Weights of a small mixture-of-experts language model, trained from scratch on English Wikipedia.
Size: width 160, 7.88M parameters.
Training: 568M tokens, 8666 steps.
Below are experts of layer 6 (counted from 0) of a mixture-of-experts language model. Rows are named router (the router's row for the expert) and show model dimensions 0-159. Each number is 500 + 50 x the weight over its row's rms, rounded and kept within 0 to 999. Numbers have three digits each.
Before each expert's rows: "mostly gets" lists some tokens that are sent to it at least half of the time. This comes from a sample of Wikipedia text that the model never trained on.

# expert 1
mostly gets: " rel", "″N", " species", " MPC", "(s", "″"
router:458572420474445523473438555436518441493510608554487575478543457442482378473422510468454534560429498646507509527417504479522457481468549490449546488548454447525511554460496550463568608430513446484496502431552500428504481516533532507499482422466438543527527503483518527455533504520559452519475547489431513443497493588430469460560414520535382516621532580602437526533505484492468428435461426530485526454500459490421489482529464495481642474594485447548553555567552476483528526520423494

# expert 6
mostly gets: " on", " se", " her", " Ad", " dis", " pro"
router:591557512438445475530451429495503524479437449499521397482466486445533537514484540484494512488505475523492518498536525456498541452453425474471547528493551580560467491478509546476472412465456563529531577529476474408411472455520506499505579481503453486504551528491585519359483508556459453387530546645558535537479521491425385473495561481502474517487408516519530525497498499356539385587592555515472420566513454534447479533544560578585526581579499487472498456614529569513473472482487556

# expert 3
mostly gets: " ar", " comp", " ab", " im", "|---|---|---|---", " dep"
router:481510462587449520518433526469561496457543472559423547490503468468514482561499489482494549638535454449409428602566512533547513481514472466496481507577448518496462501492499582541469525487417500510580560459519418466433590572497523504368487590507512494543553424477496432524455509495423504432499422517494554473391490518595531459595594446533522569529577548495513487563544477435637410423479465460467541543532455412484550517482548499495489458494471500359492467453462435518488527492494515

# expert 5
mostly gets: " sc", " Bro", " ro", " cont", " Sl", " Kh"
router:559493576524443475513498622571559468474439530494460551523459371397585621432525521435526508557504488571501521437443521464511610508655474486487504514411573440434449566605497535537458470538458491494502561427558545442494471563573502490461487464524539492485537458504444575524560508463476496465503556541572567476473413587515527422546478423518419506511417373452516527494538465522542463512468563547520435480474470525449544449493448514527525559438485476485506472458549499458491495432514461

# expert 0
mostly gets: "\"", ".\"", "\".", "!", "ty", " ty"
router:619465441472487417407421465498448608437475546514461550488582591580471551384547575459481542480535497509493472491551518476558559431487509476438441555469526497565525547522511518459501481508472512492507488417453568467487493468376453561499515484485425482509532551501451439480478592437413479548485419520490527518496517451440543554534552444446426543506449484620540470414450528559544512543427554425447487556516612544357459545525452518483491473498478469466483449472577540548447560510548513

# expert 7
mostly gets: " —;", " Col", " count", " Sp", " Paul", " Val"
router:428547539485552587470480515460522411487469473465550524492484516541439514478517586409529531444467514502481503438528526434594511551539490536429523467510442484512504412508447521565446452465546498514521468467479486452479550538521550609529529438489556406519590490488631502461509482524492430544563538448465526473491489572465520417532458430597478551464499464545420478382488491598494519442445505513599475445467507447524523542524526517559440526631477571426423543480469605601501502387403488

# expert 2
mostly gets: " Con", " high", "\\", " At", " Air", " first"
router:516541488451477565486513480586513539477530518557535513538473535546579489674422523571463445477586449471571566503566483378526517494516420491491470458461617490524422457450435548452501511471544522423469461526541473500498511525445547513387468572496497482520426433600474523520387530503580445410487540562434488394524515491446514598491510475590460553495500559463468504460430474434475500384570466542534494551520525513481506520510524585414532428484511518443589479548497531517523499431505472

# expert 4
mostly gets: " up", " from", " of", " for", " John", " $"
router:528513484603466493551481542553439583505436494458547469456542471466605523552469494463517618424520557490485463477390483517513499513506431466540466428609520588452484487475432571504525454454485485482475571383570571389485589563448493559616576486448367592520552586550558540521458476498547508519548491445532501523511458469567499556511452535529472539409446515484481526361624521522524521453441512496459525566526471518540491516520523503437478489528476522481550483481457493418557485495531500